python train.py --n_layer=13 --d_model=512 --n_experts=48 --experts_per_token=4 --d_expert=48 --d_shared_expert=128 --activation="swiglu" --moe_layers=[1, 2, 3, 4, 5, 6, 7, 8, 9, 10, 11, 12] --router_score="sigmoid" --normalize_top_k=true --routed_scale=2.5 --balance_loss=0.000514 --balance_bias=true --router_bias=true --init_std_router=0.00771 --lr_router=0.00149 --n_head=8 --n_kv_head=2 --head_dim=64 --vocab_size=4096 --norm="rmsnorm" --norm_place="pre" --norm_eps=1e-05 --positions="rope" --rope_base=10000.0 --rope_fraction=1.0 --qk_norm=false --attn_scale=0.125 --tie_embeddings=true --parallel_block=false --init="uniform" --init_std_qkv=0.0241 --init_std_o=0.00472 --init_std_up=0.0241 --init_std_down=0.00472 --optimizer="adamw" --lr=0.000938 --beta1=0.9 --beta2=0.99 --weight_decay=0.44 --lr_head=0.00636 --warmup_steps=259 --schedule="wsd" --decay_fraction=1.0 --decay_shape="linear" --final_lr_fraction=0.1 --batch_tokens=131072 --seq_len=1024 --doc_mask=false --z_loss=1e-05 --train_tokens=515900000 --steps=3937 --dataset="wikipedia_en"
Below are experts of layer 8 (counted from 0) of a mixture-of-experts language model. Rows are named router (the router's row for the expert), down (a neuron's output weights, with its number) and show model dimensions 128-191. Each number is 128 + 24 x the weight over its row's rms, rounded and kept within 0 to 255. Numbers have three digits each.
Before each expert's rows: a language model's description of what the expert responds to. This comes from a sample of Wikipedia text that the model never trained on.

# expert 45
It responds to: Building and location descriptions. Pieces in architecture, railway and geography text, such as up-per floor, cl-er-estory, located, north, eastb-ound, re-routed.
router:140163156079139172122115142116114175145120144147118128110125102099122087144139086148110138149143116114107102123117136106158129119139184146094159112079145154155167114157133107114143087153164140
down0:100076098144132145111138119124118160121153097134140114122171153104133134143120150144109160153124098152126112145130137136128119133144123130094141129151174117121105091118162117118093155158154144
down1:096126138118133108111130081135112129150085142144153161104123137157128170141148155130112110111119127127122156158159120160131120143151098109132097139103146107121106127144156049116119073115138141
down2:139139090150120107108121115130112210100106107107146106125140137111116149136091161090144147155123139113127120105146132095117123086138146130138128103146107183095142151147102112137101133114131130
down3:099108138127129111119127118086162121124123103124119141127115171117149111118103147114121135150141142113107134141146133123132138128102120153108161122148138122151119154188140131161099111143067116
down4:148148090137122155120119166101136161149107110134119171142077117129123127144178179121130118126106154076121141181128129139139188131106140086148120114163127135143130131117135119139107166112141130
down5:112156169154122134150112105139120139120110144087101141147141135160110151111115096124123107109112115094090137134093161148145110107182192153141181107097136131125103135095133128125132141155124126
down6:167117109141118116165146120156115136178115109118148125126143107124115099156149153078136089145118102107096112089103106143109136137137091156155100127165133131121128150099143077176156129148147140
down7:109122127130120158154157125133096137138136136114179148152112140175108126135165088154149164147081163185147150144100106086129135100138145140138129107165152143160062112110117141115106140138095124
down8:117125119114147114175096145143095153116128167125113089148096107140163077162144151146159091099119133169108137116159124128085131080151151117129140163104130125156093123109126159132091109149137140
down9:119128142117130165143124122118133147095133143082125127150142139133126124129116105143124107094067138150091172109126138143141163097162120169117125118170133121068138147094136126098169082135170107
down10:141147113128139119096117143128104144125133106093117136113119118138129074150087137158176112126219110119156136101142174149134146106105163146140168079113108106154158156151078110130093112133099117
down11:124104116184139063096127135121120113126149133134152120110148120165129106174163120122112086129151103141100139124159111130077127129150114107110098152144123143142122077117138127141139140097150152
down12:139101146109104105129120127104080090120133147128127167137136151132078097110140123174145153109145152137142162121110177097144105111140117105147172145123101111157140142116116105088132155095092115
down13:144163191136117138179118156142105084163100137115155154090127135091136149103141150122081138158136137115121130109073149167140168167150156101139109094127049182114107128118118136116162093124149111
down14:152095111114078150139124127120089136090093127100119170103132106109135169122142140110130114151144117140103159160114146135116145119126121174140109109108131117121140092153103110106113108112135157
down15:146121128146156127136137163107101135159131085164137156117113117125136172108118134140162127163085117116104160170079140158158115139087161114120149140115133099124156122124133121118110136125134148
down16:173116161127097123137112135138115127140123148110149160141130140138136133148152124097112097137142141082124091125152130085150187086118143125137115097127156133125155116143109106083069131127129132
down17:110150102152109143117137148130104085117108102116131117086132127151146082145121165134124140132120156117153134131105171142145149118171122114131140115107130130123132121145128141124137128147110187
down18:103152177138150135154172096138135140123105103125150094166121131147138052132173136116129143112092066147118092103099106142099144127144142164134126147133130124112132151120109149152136161158152071
down19:174151150085137134114163134136121167121176097157104118094144133158132134109141136158126130131106179110123122152124108141134121146148136103094146099108149136085139126123130150143158122131124094
down20:138154070120194153130160128097121144145107121131107108136127142100121064096097136127089124182141127126165114160126136150104162113118120166067093163129174171124116131141131128117112110141093131
down21:090136141135122136110114130137076159132113150153131123112151131082152130121114114133124133178148156100182173143116178097147148124128137093115129152149111111098163098100116127145142165109135174
down22:169118151133141083132108142142144130133119133125110115119115139105091114140172134148136136144123126097165142130157141154165147130134095118110105160145147210089120144115111113094188118105162121
down23:125115115126128074103128140142149157128108092127107096169122129180114113132146121137116112108137124078163111115099094125149129174129118133128152115137132113164165161125137142110169106103121123
down24:129111147135146121138154130104132114109125118132123103082140142158104092114100131123136148080151095125151106119131098162156124153146072124105157169126170151118097175119131124113099168107098135
down25:092136121171110123135102134115150146143149126111115111109151125123102130123091118064146119116117103107121092126134110140121154119180135152115128141145094143164137147108100163122159099108133088
down26:115135101091171115133141137162162130148101161123132154143125135119152128119183152136138109118153133142066174176159123092096136107131171124112119170135076122110139103146152142134143150122126096
down27:143084135127093123132128118087141114125146134090135116148107140141127096116096138113113133116124058168156098144108119141079128109117180118099132107155134141179135108134172127091177131097141123
down28:127141155127152147086106118152106101061098087160146169144125137122167143104157124135144119136096107125125129114121119103093153113088119091113138120159159092128144100121134114157102155095089137
down29:107122128092113131147128124098133146107147129144129122097121126141151146150124131111126137141086105124152103130130137107124102118158126127078103159132121084147122146150082088169137100098103093
down30:118125109177159169124096146092161120084146093086083106112137167130116128141102085146146157094114130116155109143096153154144111129108107110104136100158115129119106113140058120130135144134147157
down31:110153118117109132175108123129148192120109112119190127123126080153120138123142118124113120115159127129051116141128126134135116088105144168097149102125099139115095129110101136111146123154126122
down32:154133126132125142144109115154145159132145119118117127106153128120191167158117136148148130124098083102156139138134139132145123094132155092177143095118126134080151155159116131137154116123132132
down33:130134099166118127130125133127084160131073118164150118092097129136163147122155140145113116128104134126141106133143136110107168100139091127129117126142164112090165116146124103154134123108093087
down34:164131120135145100124153128146080132132103127110135099121124086150124120123147161084114166102108143141150092129143101107146128110133126138133157114110166139109148098101137139107124113181110108
down35:111123098146105117146116130122130131122105126180097146142108108111165132115132153145175086116148092126088140115150173130116073148116161124093089151139117116121117106155132079148088129110094127
down36:136125172124141123128124096118136132092190166150126153148126121112144123140143132127118119148121109133087127128152118129155091129115174142124133123067136073120165161149122138144105143172127114
down37:097137129099104101130121126104167133121150136087109142141137104128118146086141156105147139176115122128129117165135154114152082119141102117176102116129159114121163136069155094120124125116094124
down38:110162062129180131139142141111109150163156104100133135120088121156100155127075074091125126119094162125128117130132107115135169129114116104155140131113123148150110145093092127100109127126122153
down39:123107120176125160120149160135099140141128112143165144202139169139160127095141107115149107089133125116110112129113129117124126148154161133114113114147123096173132113114170101159120115082103113
down40:163146169088132123118101121134072139147169099141164133087116098149111159159130107124124125145092135120154146158102109063107099136117141105159152136136137105137140112142121077138150137158145113
down41:101103141120096110094101069174165167129125162134139153129080131153169134124100138123102160111123087125120129108137106146137150116115125142148116165112126102088092137116137130137122140143134132
down42:151142142157118104139139117180110169149119121090129140142151110097153088148130129140105130091101140136122123127119153107126120142170152118114157127126133151146158128149098068118140129168124102
down43:151115132110138127152144144132136114121125120118112070130123085155130119118154143069088177081114143132108121091127118132116078102109112160126115152127132120145130160123122112089117117130096149
down44:130111136122128116123148127114149153127101128163104133107138167202127110115137160148122087108173134150120072112147134153134124112162090190111121095108091125132124090114083073118139158137096103
down45:146121146160141162104113145135137089112103116107137133137091116115108120144044137136105111125129103114130125121108116092103086198080122149154163130111131163110135143141101133128133103151192119
down46:126144122119115124172125141140125106110140137129173127137119107135151114118156121133135162129130131091126127145130089136104159111127163170186147150164108116084127158125147143091105149186149112
down47:125130151087153135087157131097131114110152145095096110096122156088106081137107144131127132111076164078182144133114115116111165142133162140154154129124137099141147116146125106140161118110099122

# expert 20
It responds to: Foreign name pieces. Inner syllables of foreign, often Central European, place and personal names after a capital, such as Liber-ec, Herm-ag-or, Nizhny Nov-g-orod.
router:124113126116164147091110143096121145128142116139058128127166115089155112142148157111158127126152125139118108140155121117115088138153144142126157095132144129111132162115160083143120098110160161
down0:113124097135141113115159111166102131146126125111119158151109117152105169124136137123134153111123133110085172118164129148110127089096148154134150155166133104155128133127110136140076127125103139
down1:110160106135104151095197152156099117093122160136168114120203153152128157092139154102150124161137185107123145159117150117094150139091131111109136152109112088149137128105083110156099095136105145
down2:096142139176112127125163106074085129085142071114153110106098111124117106165076117113134090118177161132133130122094078084113118168114103101105121133173110106150095092095134146123124110127085114
down3:138086134126122091106134128122125135127133165124131145136147104102125096120114123104119164182140129113107135116122144155192163098150114153129182132130144119143146101134127132092119084116115131
down4:148124146111089145118115095153184153110111103120128092084112115091136084138099106128174162100140157156115161102092131095105096132116113051124133147109161115129128135131155160165128126128129166
down5:141131136126109147142126102101070103130071143101140146129135122102124118119145091137115121155104133149127169121095159135135118103113109109093123117130155113107158098102101103150140099116184111
down6:161143144116127109153102161109118165144136133123139166122163165156130143111133150144119153142171163141139129150110158143154131114148114102124105105171150173105142167131138171125137162102128093
down7:097127132171191123138125107082145144123088111117148145127105127105112123157159142130128141189106111111151089149103110137152172160167136116155194141136133148145145109128160148163117125116131092
down8:129107152110178188104133094134134142153085107083132093155106148149109089063101094148174128172158099160131140106156138091134133099100130133125163122132135141147147143134161141113080104131135176
down9:121100093130158091122130116127101089142148090153126118128179156132076147094090141128139137107159118135118130102111135177157092112157098138129131107124160147123117132165091147153108080128145132
down10:130111096143120126126108134174130168122153127138139130113085081119180152119137133163143105138164073140135102128152103163105110109163166155167090133134130093122161140140129169121153151143082161
down11:131117154135125138131150135142104138117117139157154146091109071131140127118122181128144127175130094134099151101149136109117178151122186118113124127105126143124121124160133148113140110146154155
down12:122097108126121083131121140130113111146130122144132094149166128149116129151160133152065094127158115141144104090132169168154100107118140141115164072120104107124114151174118134121133124157150142
down13:152126142091098081128138148159163146170128137166160119122088133073153115142135185108149177153160118138102128094133135127103136077117151156116117161149119106107146092139095099104146114094179136
down14:144121083083146114121155133123122101097131132127083095128119148103132140139159125156104116142122127127170161151151140142149159147135144114121148144136124121109089121152082139124099122110130091
down15:118117106067145138088129104163171149135150151127167176098100146119115144145113136160082096106121146147118125084117192205144134149126122104123127099130109118168129149099136126149123131130171118
down16:121102115105092150131107150149147137135086141151136130136137086124150121121125129092182130184105128111108120143132101123070129144141100122151107119097142070129115118113112142152149134146110143
down17:150173158160162106183108165141154117156155116114131112144135157133135135117137154105142146146130115088145098075167129109126131074150161167112167091113118120105116149134164092153133121102103137
down18:113123126126167100128107136120115129158168104132114144173086166111096110117093105111087123117104120093062122095156132105159104116098110107148190138093125137159148152082149120126153118136115175
down19:112105097105100103137133151114160144144096137090154144121127174131142094097116162161123157151144134135150106132129143131155121152151154130110158117095126161128126106122117108115100128135146124
down20:103120093137120111130108116125116154139142130112133105110148155151169142127141185095161106135121131082131137108135085138151119113146164141108156144105135110170137111148138135136100099108091125
down21:178132120110115080127146124137124122060157143104092094124111094094139101105096119133119076138134111097149130145153148115155111138111113134092146147154126108141133084105096115080102101182077093
down22:161150163099112164113088136108113144096128148141121088096141171170120145128148129167107133128131155157132128106144126113129164129140147135153125114097167126117108135119102128102106154174102134
down23:104117097126108117118202170141103117137153106138130144131105121143115120157153097125130059123126149109164088147128130124140099156092143136112144139162121158131107137120146141130124115196146140
down24:130148174106133172164129118139153107123133132157082139135154127098193131115133135109134088119102122137144136115136153148105091167113102156106089149127178143133141136158089147113197126110109101
down25:129155160160177126158144078122136098114139153137115108137121135123163124103128145134093135140097130118119132122107137109171130125104107103132155102135107110145128109118132150106120093135138105
down26:128099157177138156113119137159119113153133110133133131148122068091133134120135081082108115123114142131128125095122114160161113129145131146104098063120135113138169134128143119127111107184125114
down27:113156112156110114113174132125151142112152084099134149137100125090152103105070130199146101101161142048168135101166168134136135096173182137128112112164118135163118144128084132105108143171110118
down28:097113141122131164119169116111113119115134150095154103103170127138093085117091098086119097161144077110137123147150138139148134179138112115144149170163122108166109131114121111095084144142111139
down29:118104136097159097147123146147149100145136116115115058114120161145092100125087079130139119121126094127152148150146090146111124161133158053117136090097198138116111145120142119136135155112101085
down30:125145140114132160087164140121131112098169134096116108137154175144121126129150124139170129131140079133110159188149136121140146138138154204162122149110141148131157144138122116142103121146138142
down31:135085159124131167121112161172155124107101138158112119131153135158128121122122136107146118100123135131140125140117160133146173159115073148143141109131136136122100097139154081131099095164125142
down32:155142120116160147119152141146129174088131113137133108107115065148072135115108140149140115139136124175108108119092111106134124094140108069100174124179093138156116136124151139155114084121138145
down33:126129137181120189137138115150110126117116094083148100138079129130151156097146157117145114163133102113106163096108106081137133150123117158130122141115128107136118122121120147086140145147122183
down34:084137152129167163096087130127119156110146143173124105115126123162129116198148167093134166130129125180139169113095100115160142181148050153118147124096142182118096121169165113148162155133175128
down35:111114116104157146141107085127160144130120151115129131100094126149107117167107113120085132105092140145133137140095132164141131160128152120156152156126202127173122164151112136117122145113111108
down36:110173153128153143100176122146144104122121095114155129113141123091138115122132158135172099095126157138126135109107141118138143109093148157125114133140124099155115127154130124140088157137092215
down37:106152112128137115110140133135102119121120128150117148116067138154108175145193141154110148134122110089120147107097178127154084131105136120147175109156116103137086155150147115154132153133149151
down38:137099161134158155104121131127093113099153151138116124113111107135144137101089167141122154099119123126054152095118097112155132141153145120100094118111141148134125118139168149131136133151132101
down39:095123136106108142141093121143099159093112091113167112122120166130184113125144153145071110109163167108116104183135140132117124154210140142106179108140117094123109156104096105131091096138136095
down40:160143140088138077082104126136096141155103135136124128142107174151132143131117144092120161171154103100166105098129112111106127143093146140155137087137108141125121135136126111095122137102131151
down41:095159119104163135180134115128143148134147151154115142112140190113137118136120120111098120137129116161103127147120164127119116114135068121149137101167163101170128102124107108131144130119057128
down42:093178159131153167098114136077111146149132132109113117159074178146147132165161140104133182170132127130126145138120101126099158107117109111141107127147121152134142164127149100133133110149169125
down43:098137144153121132159119138126089125088143125108123163127089060094104174135161143116142115094114121080092083139105185143134128103156194122126129153156182122097108092141165147145079154161128154
down44:127150143122128094118102139089111120114144123142102138105116153127114080168158124112094140181132086144128139146061114159154168123116148132132093131130133136119111122126165102117154113142144129
down45:170073123131160126105087108115118100132128103143101143133158115167129119123151174126166138132106099110127144100166115138160062112112127108131153170110199123134098130133129170113104099137116127
down46:115103128101135183116124098083123116066156107100123134115142138100091123133137127125137155065133147102089139165132145104160152133081109127158103123163160160124098115118129144140088097117139139
down47:154130144122123057081130142108153104100108152141130071128144157130125137138100125154176134162101144140112140107114116093120076156123113141131163102100151126156090158151122134156124120117127120

# expert 1
It responds to: Capital word starts. First letter piece of a name or word after a space, mostly single capitals, as in B(oserup), R(angers), Trail-b(lazer).
router:132110132102135154153160133132117147091122089129107125116149126091122107150136129161124126129172086126116197125114153139122124133135147158134104105111173176159156168138144144085090134118142174
down0:104110103133089086199151123097155125122142118152095140137107184117128067096103141143114135155143129123143134165129120156163114154128128112129094127142137120145178119125140121152169146102134142
down1:120080130104138101160146113164107142122112127103104149142147098095142139147145141134166143152142096169121176091117090118164111147125143154141125101103063159140144116149117110150126174134144117
down2:104142190177147136111081157165130124126103119157127134148167162182121142127096148119120133153135105105111113126157110100116162106122126124098159149125115131085141079151158119119110142131128139
down3:134155152108144111139123098151157115145150118136136127101102109090122168103096093105070108166090101121129111116147098141162112149127126117162132121129161080135164148122114098152120110114170137
down4:133127137149107103140159178164120114101111079118154113103109152129110150154147105128137160125107149143125139106099089148155125125141167091135138168162129109126112156077123186131118110155168108
down5:122115115073105143131102131176123109154149124164102116111117139128127114109131122133120121139126134120181135131107141103173104167111133080133171166125096108132128156123109112164124157094133145
down6:149120146116133080103132108128091162152133118174136136123099079109091152146138139120123142129117127111149111151137140125114155128146082156116118129147168122149083124116145160140123092149154111
down7:126111137114122095163136160152163088083146074140149119143124155127072126138135145117171191127104176153139128132144126095142099095149105125146153098102144120140150121077123168143120097094151130
down8:131125132164116130124131080146183131127112149140118133138134130122122151146115099105146139101116120171110113150095132110129142115146153099098131136146152130098170121190135117096103125103176143
down9:133104142136150170180110136126133138095143100117114105122103124159185188098159172144157146154146087137146150120130107163106120132120126135115120162121168146137128147125135123139103136077109131
down10:111093141119117136108109112192146150135134106141091131094129166109137127111112169150121157118151101113106168114129112135115115102177108138140130137104116113131144091160112171126092138156152153
down11:133097113095159129151079146143144127122088093141146116144143122130124147122159161109141076106143100128101094129124157130093132124150102108141134136109127139133115137134137123100135115159141090
down12:146123144146103154126134115126124125127146096163107084129099152134147137146119141056108161101076108140107140130112134139148081083159135122133121141131134100163125111133133146087147130124131141
down13:107100147083118162129165117069129154185137124144148158163117144118093081147157062167097119106162115152121128148153159110152077102145120139095166143132138130134116135112119091151150168127160134
down14:118104119100119131138108162129140146116096174112108149106167089102149139135128070140124068124133096201078126093139154139107118155183155134165101142111118088158138107110110146146124106124126157
down15:149135132133127111124142099101090101079136150111118097167149155116095107083153162093157156127127123180100125118109122115108126128141124113148098134129177108160077128119132141089118099120153126
down16:109132104143188134106101142136140160142150090149089150126077084145070143148138129135166120105133160121128121115128124133142086107139094106150153155198152137133132120136131116107142139097105125
down17:136100120195124130122094108116120141143099140113133122133142105095123144139113118127119125107136109175117131153105123156148159143123124114138117096080107130149124125085107137136139118107114150
down18:133100130116122132127110097150128150123107136135148149103159098131123141100122078148125155130114109138169134135123158119062164136185146144176173102149141122131137100145089185101144154118135111
down19:101164118133135124149140147102134125173112125167065102138147156136137122065133126158147157090158128123110096148116142097131120144104107130140101078122156108083155137128147142160124121140124149
down20:150130099156147127119088091141151168111171137107099149168136100132129130097149134131116135135168144149110129155141110103158142116111143188133132112109077138113092128111078138128111120138130117
down21:107116082121119154156140132175143092146137129121115155166119105127113120141108136128158115081129125076105139084077120119172098085147157169160099132132166103118115153151121112114165079160147157
down22:104141129165133122147159096125119091130131115147116115105098109108113110101099146150144164191157157053166127140152136179161137122155107152134121125122109120178130116119136101140132108098109137
down23:114114122127118120114109124112111155105090137138157136131128169117115094093131148100147107119191153110136107126148130115131102151106163180112125139116100089157083109138137093109125140121116122
down24:110101115112162115133064127116138119119095113146128109149123112139132174105130125079132107150132118142158091125085112139089103160137145127125122136125126090108138123082096118122139126141157148
down25:148077171127113129166154130125113112113131132100102109140111091110115096124148115140127104144118079134124159148095151158152143119145145187158106131124120075139125142127143175122085076136128102
down26:154092137119164117121144121113095091115146192127114161138103154116121125163134117117130172135098149154112123172136105161161091163131127138140127160129134135170118132110091089134136125146127122
down27:104090104120070132125109151118141129127142134140135138106093134131128105138131180125131099112146115137093118104114131099142095090120143163151128092165142114110109098154088115135168105112154128
down28:151137105133107158115162107112125107086126112180120114136115088096070150103098101088139142118084172119076175177128145132129138144108134133097115127087111132166121149137122123121136142135092117
down29:092105129133137110126146110123140167148111162132118121172143116083120143137142123158148148162132110186077092170091101126127105113130127119103190138138117135130138131135138082148135114092112120
down30:152069134145094108159144145137138122134123085127108134090088105136118083161161168129105122088090144120130107121114158110156147144106086105122115127150099173126126108148107145112097115141157137
down31:149106147130101141117131136128103096123128158136116116124111149066151110123154151163104138124141096129124113122106109110121143125117139137133162079112144137102157130140147112136125152061109096
down32:093114124128169117093151115118141147145110159103138129138144145137153103116102102142080155113128166129115122115091079134116156150072147135140149164132109109159161117202160114087125126108120164
down33:150102107149128118129127133136158106110106144189114073125126130111120128111117153078128118108144065109128101102171125151145116104137210129163125130136131097134135153115105115140149081105143158
down34:141132131164146146122144118158124185142123117137127128144177158165144148111167095166140163089145127123125145129131140112142124116143128149122137075080136107131148084158157107192130080150109148
down35:107121126160134131120117125131135154173119162093066164163065112123127150104126133130160133149170115163151114121114120144137115147142133139150120184101119114118085104146127116164142150148104117
down36:111100129132145121139085149131187101106170133096124109140113115162148131153101104111135103094113109122159150135119155110175106118167183140137156105146086137089128107175133133122103101135156112
down37:135171162120168141124091111140142123126141166186153137179099134153147173141073130111117138119135127154136098155158119115090147145116098116120115116138165088164139152140160122101121130156086089
down38:131184097104150095146130103096100131167138153159129191110135152161134127164155118113161144091098165128154097149107131151106149122122162114152062124113121138122186101115132154165121116141120096
down39:126123120172130137123129102103127137136127159145097161126117117134149140165108109133100141154115122152161118104115132093115093117172166135164081139135112149084129166090158129162123140156139088
down40:152168139117119149117144157136087152162107138150148110122103091145111138145129156114099163132115157092159144158115101104127105155126124126164129110128150173149102132111124126122146134091073132
down41:135157136148101161137096096123127105087106139155143130176148161120162148106097127123146116125127150168093167116218119108110132117067121104126147131114135130092125116136129174104117125121172158
down42:149124128141114128121125129140150153131123130146106152148120123151102086154106167106145085110138130174086106108158153135083133158132176146090132116152112127093135147111103129116138098111137129
down43:089087144122167129141142120126111136101138136126127145161155091140106091117154122100162127125107134127118131167116157143114140119130139142110106145092120119133125087127153182145107145127126159
down44:128131142145136134123106125158129146096121186125145102130103121118135122094107094102144165111153135137112112169174107167135144109177112159096110131181110145161137131186141094137127142144130101
down45:131168162135164077161121118107112092118126158115125143139086141107151147133111168113124112115099095099145139080095123134125187125117117133141054151109106108105088108155151112128144106167133097
down46:159116168153139130130127124152119129079156166136128150146111182166141122168184173120137129138119151120093180137104157123142158115153116146112070155137132153089140136140136115121125109163115125
down47:151122129150097105125086124179124192172083201153148139102102088133115155121156115146127121140126135136125079091108140162142118168172114120139095141114149078098132135128101081131118171127131130

# expert 25
It responds to: Articles, quantifiers, header pipes. The, of, by, two, all, many, United, and pipes in award or competition table headers such as Position | Event.
router:097105170080138137098094146149124183131142150113110131117091099103129119149158102124116146136161132145095160119085123163132168106131102128115106111142152143124154088164125093133121144117136131
down0:143141109078161111118159097163134128157104158102150114134150162123156086091096118134142139132195128147119153153141163155078090156116159152128106153123160117156081126123111143125093124152145127
down1:144149122089131122111129147072151093139168119121140092129159049084167128174109119087118142126158138154125121119128122118133092117126160095134149133114129160108154121087144118107114131139146090
down2:142130138138143111120141142101126109122135105137111107139103130084182120120123123181107101116124108178177109116162159097151121108118159149114132103143123153079135139128134148141086113142153166
down3:075072136105124142118116121101159097120147103099138126125129167142149133153164130208092109159151070164132132169092134150107114116104111141143134129099132160099137129159150130085138115120129098
down4:109126147117082192136146148107130133132126138145118129141123146137112103151103143157125095140135116138117111078098123119110081110092171186149147144148129147127123110189170140065120143120150146
down5:153100145146096143087099126140165130118148105162199133090127145154101134115147132089138131166169142139154132125131080108142163093131113126130153056156108093124074166123136134154168143146128132
down6:097133092130111107091104145172105136118088126138144142123121109096092093148104109110147122142118124110147108115136064139158126123134134103137118133156119098098137158154092122117148132106109158
down7:147144123081124106129140129100096130121150159121145127102156143122123101139163161060119129099115162093141112159078126141105154129134124141113103122110118139148113124093134144121132128129161119
down8:083136160062136153085131132140136176123128156138166134155140142075089126129110154132203147126120129118154113084136112124142120129125141128112141148147126136118117132138092068145140178147126102
down9:175155143087103099105100138151127151137124141134159153131107095113154146090105159143136147106140123108179142117163127148118120071120133095136161112107084143143129152135128150093121090114142176
down10:126130194149111101155117087154098113113140128140093125148129114136099105151146137099069097117166082147131122109132112107160099121083102123126118141129137103102141095167155104127149138105116168
down11:167091172175133157159088111119095150180110086072135149152132121078142141122105168110141144141117165148136136117096117132148170168127123106111138102150098122164125096110113119131111160145098132
down12:137154131106130127141106137106137145136132089126157087126081134121096109149136131121152132110110069171166115127132174132108155124136118118137085096137045079195100143116104106105133099192112145
down13:094134138179167179156101117153111156110112144107168118145118129117140142109128093148144121110134149132144130103088126123133135175152121174128132134171157116161134122136141148149129145124169117
down14:140109083128109140121089119138131144125153159153084146150131156124162153143147130160143122156127114132093125124113125161099085163076126140170144082112177114145153124157091129160121128159170121
down15:104101130120151063124136144173124131185137104124156138103150134138131134139139140114164146140121154139195126161127137115138168147112152152113096153167118134141097137094142165139173123109093193
down16:136093099145179094119166125154131149159171140118125118157121153125154091154132100119143147098089148150100130126105129141109102148112110132126081132116060087156122117160166136105106110109112104
down17:122118188156172126169123132077124101092133111144143169118177078123169146168134156142076141120113156129139095096135128140124094105129149101112113099073124133115121134168149156145123102101154134
down18:159109125189172149156118121114097169116105123157113134174125124133133131160105123107124127140109138149155178075109053116130133154129152111132116134138136115107086146086134125174101139173120095
down19:154077107117126126125112136134080134119153109116159169123181121118142110120147136116150113152096129151093086126101129083118151168149123125128113144152127091149097132119137140165126154139116131
down20:126110150114163143138082106106134140142159113117096115097144129140113123098123115123172133119114107116157124070139105153140095123104114143131088106168097111119129088154117130114094135120143127
down21:074133127150141128135144105135124127090138110154136119073130142122148127082134136145127131130111130119111099102106125149137150110159136149122106137102147095142117131137136122132121065116142121
down22:143123155137096126156117128146143124150084099181108111137105093147118122122076140150139118153115109129091137102147139185126122131151149153165161156155119162147144124209140108140145135160107110
down23:124130126128081154170121115127093095149143117127066126126101126114161092100111136107087140147142156147144147137067154113114187156063120158152130138172136104145095140143139126126144121097126135
down24:108099096128146146146110110139109109121156133101114155131120162135118165165146125142092128096166138124135068113073149104124142109095151117152135149138113137113112115160134149136152100086176107
down25:121123094124128128103137131163048107140145116128092141165137142112085141141106104131126097122122154133140106146130148114169108113150081117130156142105135128104127107089135140148122161142115131
down26:141121116137091094144112184105095177144111101110128130095153123155095137133141120174132151126126137152148166106127163115141064187127130117146108159135136118109132106137165106158113126159149143
down27:139152160103098131139146125164128153109158078146060116167108125133155155100118091149131132109141154154110129122102143073111108147080126115172121184141126156117120107115143127141150116137126174
down28:131082112132160134120111130152118098177123131100121129126147163123167125146104145151141136125130118120145155149112108114144111129159108108116087146146101132130136129120129164094136155162125144
down29:134154126113086134134136162159167131122152143120127137123128144112099146114114134148135139129153198081107155128074118098156115111128126128151152142126141133126096116158114094141162106108144070
down30:102104073121112169123105089145126131106151115106110136166114133119147144148114170106150167135146146148145099146147127147125177150139157092123146083138136109141111117159150153123148158135127157
down31:127111120151158149143107103151129113148165124112132105116093108157138137108130130109134143134090146096084127126092106156128117164129097092141118153121133165137148163105082117146141098121179148
down32:100116146061094147155149116152104112133133111148095125128165171103098106110137119122138081128169106136095100149152133113139105125125137116119096135145137110156157110146099152140122099122155154
down33:145130150148127134117144125104121148099146136113144084163122126075102157098117101163143167173114144123103135071127116128130141145131141137126127108111126136140145126133134120129133109094142104
down34:109142118156102087152121137115148136116113114187124114142142146152132136132115141156161121132121101150136116096104131108135110173139094147139135159113121121110183157111164143152062137144154136
down35:140131164126137144094122121152150154111109117148111137136131131160121155126134104148139101079146114153140151121198151117133152114122093105153132170119116148134093117140112132139129138121126135
down36:156139101081112121115166132142087152125160116153130132165152136133145113159127101151139153106108124143174137142181150145160135125121158125107101139127144142155128097104077170121140126105089149
down37:141102152137149105097154125131108184127104147154093142121149122101121121145113118130109159106152159152131126138165115094106103152110152098097124136106139147159146146096121147119136151138156168
down38:085079082091137127142141149084150133118121128162126127146152142138145095153122112121121098122097129125126114158158078185104138096141121182116092129156124168083132149124145133135121122089076115
down39:137081108141181170151106132130122151110096132138092093114106139134157133161136128137141102111101126119064072107166096198164087163168163103144143154104099134128126126135163153128117149136149135
down40:125146142109135126161142188108117092128135123109169107107118121113129088103155096157134170133098139086124100128157132132154154150161162140083165149138113113137130129147137118117114083109143129
down41:090116134148093122137103129133140135106125086108131085123165092119162118123118138116090132142123105152099100105148121134150137087107139119138154161138125157136155116152114135088127146155106162
down42:112134124124139149060182182130156133113112164162118122139115130119144142095141122128144130155118166138125138095104120098145141106160133153128114109163145122160155137106142145126118090116142113
down43:124125105086111138122176130118108125086139132142130176098118131135140107107129134103133104119156088098126050148153151148141096151165130140135116145126123109092142178127129134132125129131102109
down44:134125131124133169127150144135156134082101128176086100108160101141188111115144110116136107115114112152121112162122121092177113093118137112159145169133121116120142114105116144120130124123117168
down45:087096113138118117116160105113170146095103132134141116124126142125111160143148121150119145101099140109154098173154098138122143106087107129143092170152152120124105114121092143129111110169110160
down46:129130120151122123155098128100176136087088109100148145089128125126174146109097144102141110087125131133145149123137108104158142112168123110083115158120142127139097129110122146134144147089146115
down47:167132129136123091138130164131151163092118132121118152110127139117123099128169165138118170140119176116134165106129095126117190125137124128142103113100140124141113145095129151141121144156128099